Below are experts of layer 6 (counted from 0) of a mixture-of-experts language model. Rows are named router (the router's row for the expert), down (a neuron's output weights, with its number) and show model dimensions 288-383. Each number is 128 + 24 x the weight over its row's rms, rounded and kept within 0 to 255. Numbers have three digits each.
Before each expert's rows: a language model's description of what the expert responds to. This comes from a sample of Wikipedia text that the model never trained on.

# expert 9
It responds to: Nouns after the or a name for governments, institutions and media works, such as Parliament, City Council, film, song, law.
router:091138106125172154131145146147128144173114142141137082135103168127164118130168130131115177143116084097160130160145150154169118123123161153156155129138113140124107202114120149164114107151124116078142114162113106143128126113051095117101159134152087144108095174105102128112119129183097120112
down0:125112101139139120122138124150145137087129126113109156108156078160162095121113142095110111117118083156154129142148105140127122178144114158148176159175150131176112129152106124117065161099111078134130147173129136128112079145131085108137144131102113150111112153171117086146185148134126130147
down1:127103136104161151127133120105120162103152112091113128136124108113138105179134140100119136123145135131128142133130140110088108173092120156110151140147100163132110141089171141143156180107152122126133117109134082129133109139118113170088159079164113169119149106130131138082095098118126173111
down2:093110115095138134089176126130123116144153124104124144135111101181135113148108095147108121133103168141121092186157148139140137092162103101150130158149116118138160145144128118114119122165119157123135109114124135170114109132121127165117130132132096098160124135161138080119136128119117134113
down3:131100144118118170152126098115118121123156149157144170127127126148118146113136080167122144160109154100153122130103115137126133113136112136154110143148132106171139178112104122148158100136111150153084165139103123119098133115119147110146134105138147122146133128130105162118142135149138144106
down4:129131140114123087137125160146064112118138133136134086122144114127137109112117103145119120147134166151139169135147142130105143131137143120120105166185149113139156131161091082210104162176129151108120134137126123128142168119174141182148163125172128119104120128119127171126129081171145120164
down5:133105107135124145127099082122136172124108105167177116136148108077148115126133116112094128151132154133156096129105107120132171114121118145162159110094148163076144142092133162157089086139135146159176151145194138123157077139161135146175138120117132129073149122139135199135105137101126121115
down6:116112104167117129120172125128115159134110132155096131128155122131134109138132195172154119141113161117136165129115100106166108112090107156125120168132159130110127137145115125103133131115145097130130077092127103114129179114145131136138115157164145144121095106138110143113116121082117143159

# expert 27
It responds to: Romanized and native-script syllables of Chinese, Japanese and Korean names and titles, such as ao, iang, macron vowels ā and ō, and CJK characters.
router:131162122120122121149135152124082150149166109137152115191159099112104112135164109141117123135142093122152134186116143132138123132161117137148129130125152154103109126102099077122146098135115147137096160087108135125153157149155148090132105151136114124104141102116083166104118126114083096139
down0:121114170094158106147110154098092107143175105168166178116175160139114119137140113167119127106147155173131110103082152138139082132110107132118105079098166125117113127149146106097129142149107098142143138123144092114086111111122141121157129133168165105131138145134135140124120164148161164172
down1:112136131095113147093107160167129146066149116085096119088129111124127106124135141099144118126122133145120136080166174144203139116122114128138125085093052106125130111108132118164139134164164132141126123143147137108076132092146118110146139105173106105078174077130166122114135100111146117124
down2:104152113136122119102131129141123127142138092098148133118098154134131127120099144118130093122106148102087104098145137112090129141118156091132144102141093127129160111115151112099108122137187138137150094093178144089143112149119114156133127100111170099108188145123144134101115140136101161121
down3:101161111127146075100121112133166123106139141147137168099129112085107126085105151130116127151131159107128140117079152122104143127153093085119120143107119149128124139179084150136103135124096156125129115127140180093134107129133098157115108078140099132133188143136141114139110156152153144144
down4:123133102129124168123157078128146108108168134126125085125094126127100094100115088150110115127128090167113135109140146142109149126137176091142131155134097147129138095142151140166125154110158169141130120145185159160131133131120169121123103106126114143144164118163068108128168105169140105162
down5:120136157127178152106148116135182089109169125129129117123121126154102091148124157174128154123158147119135143112145093097153114120123156144154111169112070137141097149138122144138115136147125142135145122115149085108112141122143147140134093148091131128119115135130142087109145156152116122100
down6:122118118119118133122106124119101067134126168139129114147136109102069152156141131129160131150144142095068105170095137099135094111159147130150110152123113130126122136124128096129139127177152124114153144113156133132156112165175071170121100118154149140164138063111120118083120117117128106149

# expert 0
It responds to: Family-name suffixes like -idae and lead-sentence openers in taxonomy and biography articles, such as "is a", "(born", "in the family".
router:140153167085102123101126146105123131128108147133139148111132198164130122146155134141107163128154128096105092123119150117124143115190176172158105148170179149132114169142115106155152111136101151130169111101150130118122137151092152105110150129171128135089132100127122102081127126133146129129
down0:120099172174142148124085136140144131106112132087129150146132140125120139131163063124112116167091083162088121152182109162118134161129143138109162105141123131068159102135083085135121153141130114169083127120108152100124111120118141158148123113110109122106092169120113112146119129145096165146
down1:132114098126150130098132133129106110111111151103150111133103145074152104188118105138114073165105075185153137141180149170094124132131132119114103116160140122120096105163130155140137142097170106171164080074118133111158112123137144126180131138125124129109119105112164112136124164179073142140
down2:122134145155108123107087150140126153163121143121146140131135153124145118102129084106165155130146124124131155154109199116112089086128141135074106089097155079101118161137126135146108112145179117117119138136126141093115103096092108138157152110167122138141072144175158146118101125153180140069
down3:116157139137128074122114187118117147121115118113118105091090138128099144143151151107096085116131145116095172147175111171114123140084102107158119171108128118131118060125114109078136119119140127138123119117144136161115133130148094133149110104111130105098147134164137169118115146118122112189
down4:130129120133149117129105117143123128163069148099107150153049109129183120094129110114123138109133156147106101154137134095176067111130153149076076130136119167102116116145154102121089094119149144128191124119111102130142147117157103135142126137107111159152108177101089109164094121131132181125
down5:099148134122163087101172127168129109152124134124119156120077139080120129135098189089147178117090126172154129089158102147100177146119132152133133145152135152153111139144125128111128147149124147138138157118086109177122124167170120116145180113123112097158146128118140130123142099125092145086
down6:103147107166110143089130136126126126134114121122117126095110129105153105137159073157149105138127145150143148148200116108100158106122116144118146152126081141104103097163147111149141126167151150113160122129129116110143128108111118124101146105154147152126113115135107124101157093107092147100

# expert 18
It responds to: Word pieces inside Slavic, Turkish and other non-English names, including Cyrillic letters and diacritics such as š, ł, č, Kh.
router:145122161130100148140122169131088133105181123152127135131144101126115100121134132108110100162141116129155114182113149111128131109136128144154145095122130150111122164159124099069144089119154121146114147144101089131167125140088130072104160126141093120101161131126122149120151126093119176152
down0:137133164123148144087166151115115121121119111157133100132132128160140111106122141161148103167151110092121121150139096127144088142112146111103130118096114097154141159167137134100118129151129143105082144119145129126124096161117083124137090099131108117117139135119096139139131104121138116143
down1:131137170106116126121146124161142165057131109091107115127097127094140112153138135131127154124151152120160168127117172114099128123139101091122131176128160126127081131112153136116140131135157130173143114154119111115116108156124127113152123104150135124112080120163126131098083171139134151117
down2:126120146106128126111082130151116081112098086119133143122126121088114108125121107146136143111114141128158152130113128104129128142111115132132078109187186080125117151098114187141127102060087107113118125121155095168136111109111124144089141103128132117132123140178082075160131143139140145131
down3:135162078110103184122141159126119134098124138081155172152131079108112140125107124087112172108117116155162152124185099128117136126110145116143158095135138146170120107118147094158113125153159135139148152126120140122131150096160139113079128136135167131110138085138147158112112167136165140147
down4:119139116117098153130078153113133126172100142073112095115133115132134113136111126134158166091098124128127111086116143097121107145138077146142129133122154137068133127120110082160169116155178154126100094092126131089161094108149092097135097126111081141102108115149145115121155125150132153144
down5:129140141126127176111134146120145082115141132146108139106128127122118156117111128101109151099129174117113109106135097154100112171127136124103117123125094127178132103064124143101146199153158158115151120145129123123196112142134162097117147134125144110126096143108138138104122101141133163119
down6:129077130138080174129119077072179128097105121137103110140100121120141144152102095110152130157116115115155128125128142144153103133104094143143146128166154167096123073084145116133135162175135114113122111130130110129119136127166135113104114165139068115157123167132170143101143106079146097146

# expert 8
It responds to: Line-start dashes, pipes and coordinate symbols in infoboxes, election tables and census data, such as °, ″N, "St.", "| Party".
router:139125138149129114124113151121124128118117088138083100104145172162141134141117114135138169114139140170135106149135109139115131101147139153152127127122117102116115135123104106132111151158150143103146132150147128160106161111078144097083146143132141148151133184132119130145120141147117143134
down0:170157122098139112102082108149123144155147123127113106111141150147131087134152197118140132099116148143122109093154165116120125145131133138113087132115160127161099111119097153150127110141170126156133102126127109124165120128161150135175121128150123172078133119130111086167142105156137153129
down1:096131126124156102127159091112150132133136108164150170115113126110119167122130135158106149133138104137127126116076099096165159155114115158144132128132118151117147144138206172153135117098136104105098118097098160151134081122168158169152071139147118128115135172106090131096113126150142126177
down2:115171131100150116161179140099164108122123131122135172104123138114140167111162137110114114093128122096145127155145137117112157147125147119168139130135151112095123156125175122107125100179106129139134145127096129122123122139125159127088150141165115075126135128125107117098134154091130120106
down3:123121137172112148077064070132148171173111130099145114146109125148139163127113153143141155141133101168108188096145122152137127136139100123107131120161146110107129145190124137126150133135139129139129115115134129128154116154124114090112127092097120097126112129114128140135082155169120122124
down4:160137112110111100147154124119082144122127103115111155107097139131129111122098130159116193161126175113140141101127114100137119132123160130135167147142189122170133138132115138143108124088084110154114116148174117120105089133112113143083148159183124127117143166145169099152144192160140134122
down5:105124115147131167143144115116129109096130099133127123098133151059153115107081107152164134141098153120124096072158121109121102131101142106100124155148104105116140111116150175129106157150098172099121124140141164135142149129102109112064121102061114116141181106093115118121144137150133147104
down6:153153106149105104123181173115131118099132150115116161147127133114105124127119162187096121105071165135151200124137135124135089142139137109118130129124099158115106128116141141151180103175141162114159151159168127115146084099142109133209121116137129123114129143107124162139129135050135141142

# expert 2
It responds to: Middle word pieces inside capitalized proper names, mostly place names, such as Beth-le-hem, Tower Ham-le-ts, Sh-re-veport, Se, Ne.
router:104110102101148123152103157102075112112138123129119117137121150123111186107123100086113171131104109087125140161132145152117156159134160124134111134131138113150186131137140084088146137141136136132103130121149130132154123132089130120148146097143049129139141168128134178147117115112122118114
down0:135115130123121102141124116132069127118109106168095122141104151081098103150124151134123158097129100131117140137157078160162174149130127135125200126138114101141096080136165138139124135071125111130124133130135128130128103144131158106094139169152133143160158141144128135132141082134107087169
down1:127141132137112170124119097089108139118129180103110122181116139128109113154111152109107063111129123158142126140148120096146155131115161141112140124152147162137114089137096120139133139118143170134073212163124126108112141131134125105122101069107152149130145177156170144107135089162159130118
down2:124191114118157109193126115102129072143118136132112161128145113136152149115126106096116148159118139135111126088096186128117126144123151162106083114125145115107169125183106190136121145139157179116161101133106157112150165175115134141135082073074149173133114108119116131129115115127102117155
down3:146148152131116144105118148147146104130082134172177147136140154104117172122068137086129135091152145075093135098114149142145165146140122119068102134131127158115135146141111119092108177109176123140159108132145135139150133076095100129134088135081132116197152139125124125137108169122116112151
down4:121154142130078144131155111117146106165106172127136127129158176127183144122145104110179094104101119147123112112127133181111121164139124082129082124133166145082121127144157115122152155148105123078110169118114142098131139097095131134127134121099100132163099124138139078097148125148115113093
down5:133169122131114147132131108097088148159150107110176134206121109142126123109137137145177087104077121163154097086124065132127114149114135112120119146164114087136135109133108114128149114121165112139132126095118160143117120083093147113110151123125107077134126097145144107126153105120143116115
down6:050130133137119126113126108105101144136145164110133141132135139135144106128142141096093074167160144155118145098135129143145146116113141062123117154154113120138099088165093096140161099158127085151139151110090117154118122153163131131093075121110117128125121101128133135121153141121135135154

# expert 20
It responds to: Word-initial stems needing endings and capitalized words in song or album titles, such as Is, Love, Will, caus(ed), Mess(enger).
router:059117102164151134155149191119138131118163105145121103144144105117126132133079145114130142122119109092178152075125150175101150115159118126152145133110126113149174146100089079106121137106164124140071167101144145113172130120116138097137134074148131134145111118115158193106107173121159136134
down0:095120110142157140113112126138098108115159129118144184146102103137140081112139136142126142101122144130062149121090146084134162158085150143133098084110107205121122092130134091126125184170153107097137113124124166146080111185163104112111141120120126150123117128117125157103107135151105113129
down1:136106142163141102150113139170135132145124141149140146148129142125169135126079144119134108053164139105064117084125109129124117107155121100141112112174135132161139167091132137153128147113104119123132116148130172140148107136095098131144125129143136071169142129132144098123112105156101091140
down2:147127120139117122153137108108108106127139107100136148091144109092091121104165109119105149189093082148114179098126121115138152148106117103149079116092170093148193102109142171169115100142148180137154135128120155109159163171122109086109127168152130133142142120114143077148113162124122123122
down3:128104155144129116142129131143140128104146107118133133144142147161166094133131137122131146080153141132092093114135190150129109107162187191135127094125132109104133064147126132130128169127098178144102086128111116150116128073144126091109163129147122147091135102164114118109142117179116124079
down4:116132167129140091115097110138104104061098170094137129118114142123096148091148170135111134122138071106139137131071080131111149165165084113141139142147145122197128130134107122120109136083109116130114126116147073154142141138143131124149163109106110145132126141127136094118129136101130154101
down5:114101153145154145131138130116161123145143144132146184091141143124101150108099083102127120149148138135087120138168101114154117134129098136109099115144125138164119119141137124129125135128100123143126105139127130105116110171121100141148140157125135146151139142121160158148116087126106132120
down6:157142180157150092098116121168112119129130136138114141099136113119128142175164140162170141129134103134116139153140114080118107107114108160129143146140121127109110144150113072133151137151127126135132126120134096105126156118126103144100110168120119127101173108102092119133152142133107143153

# expert 45
It responds to: Plural and abstract noun endings like -ities, -ations, -ers, and general nouns such as work, series, behalf, frequency, after the or a possessive.
router:142125077155163191106110120130139170130168172138144076153129169141122136077158136153127170139106095070139099160142177136115136136135142140128163180078158101118112140063131162100146147131155133114132161099140107119137125122140095133124155110160159125094110132083114136152097117133108123108
down0:092146135166138159089159111123126093156105139087147145140178132171096121101076147132134109134119165144109089076085148103132142150151147176135125123149125114121123120161151093141131116142174148148111107132156128141097119165120165120135125136102138146133114174152144121140129123151137129093
down1:110129123139185115119090111138086131154137172122138115164123087156186116133131144170142143089122117161122150099174133110146174144137158109122140111132119125090131111168104137174116092130126137141144113148150146126133118120130131145131132182124101081109107138141146106155091104091079109093
down2:153133118149097147085094150138122122122144159092148112117140207091090160156153097145169110126140143132110135111120116099148151140179113117162156142129120146104125143164141111146100119145087125091124118145094123125095119110116162125112190127117138106112130121136131122131148124119165110131
down3:166131116120171124100107134156135144112154147147103129094102168170129120117080146129102121099127152125152133167128132132084135104159138159124125125135146137126160115132143153147179157161145166146142143150196100106121139133108103123127126113150148102105130121144140143125126105124109145124
down4:158129112153142099094138088160114146083082146082158100090174092097152133143165094099120147145146145124160114107125133132134148124157108130118145164112090146118156134137114125160117146135140131164076148133097179141124143107099139102162165163115198090107126117139132121127104145147171113125
down5:119094112103114130146134099149117111083118123111113097111147175115120110134116168114108147085165125119130100122096175135110051155136164139108136124131155133122123125117129158113133110133092145147133116076134135109119128103127105117117116116120086097112141169148107162055117098114076050117
down6:148109149163125088127096111133150155099147103112179097128127144186096124107063140112123144207107135148125128155133177079118091123090134169152154104124112138143127132135120121113104167142159127134178105128110130090113133097107172131112085105137140145160119150138115080133108114130118158126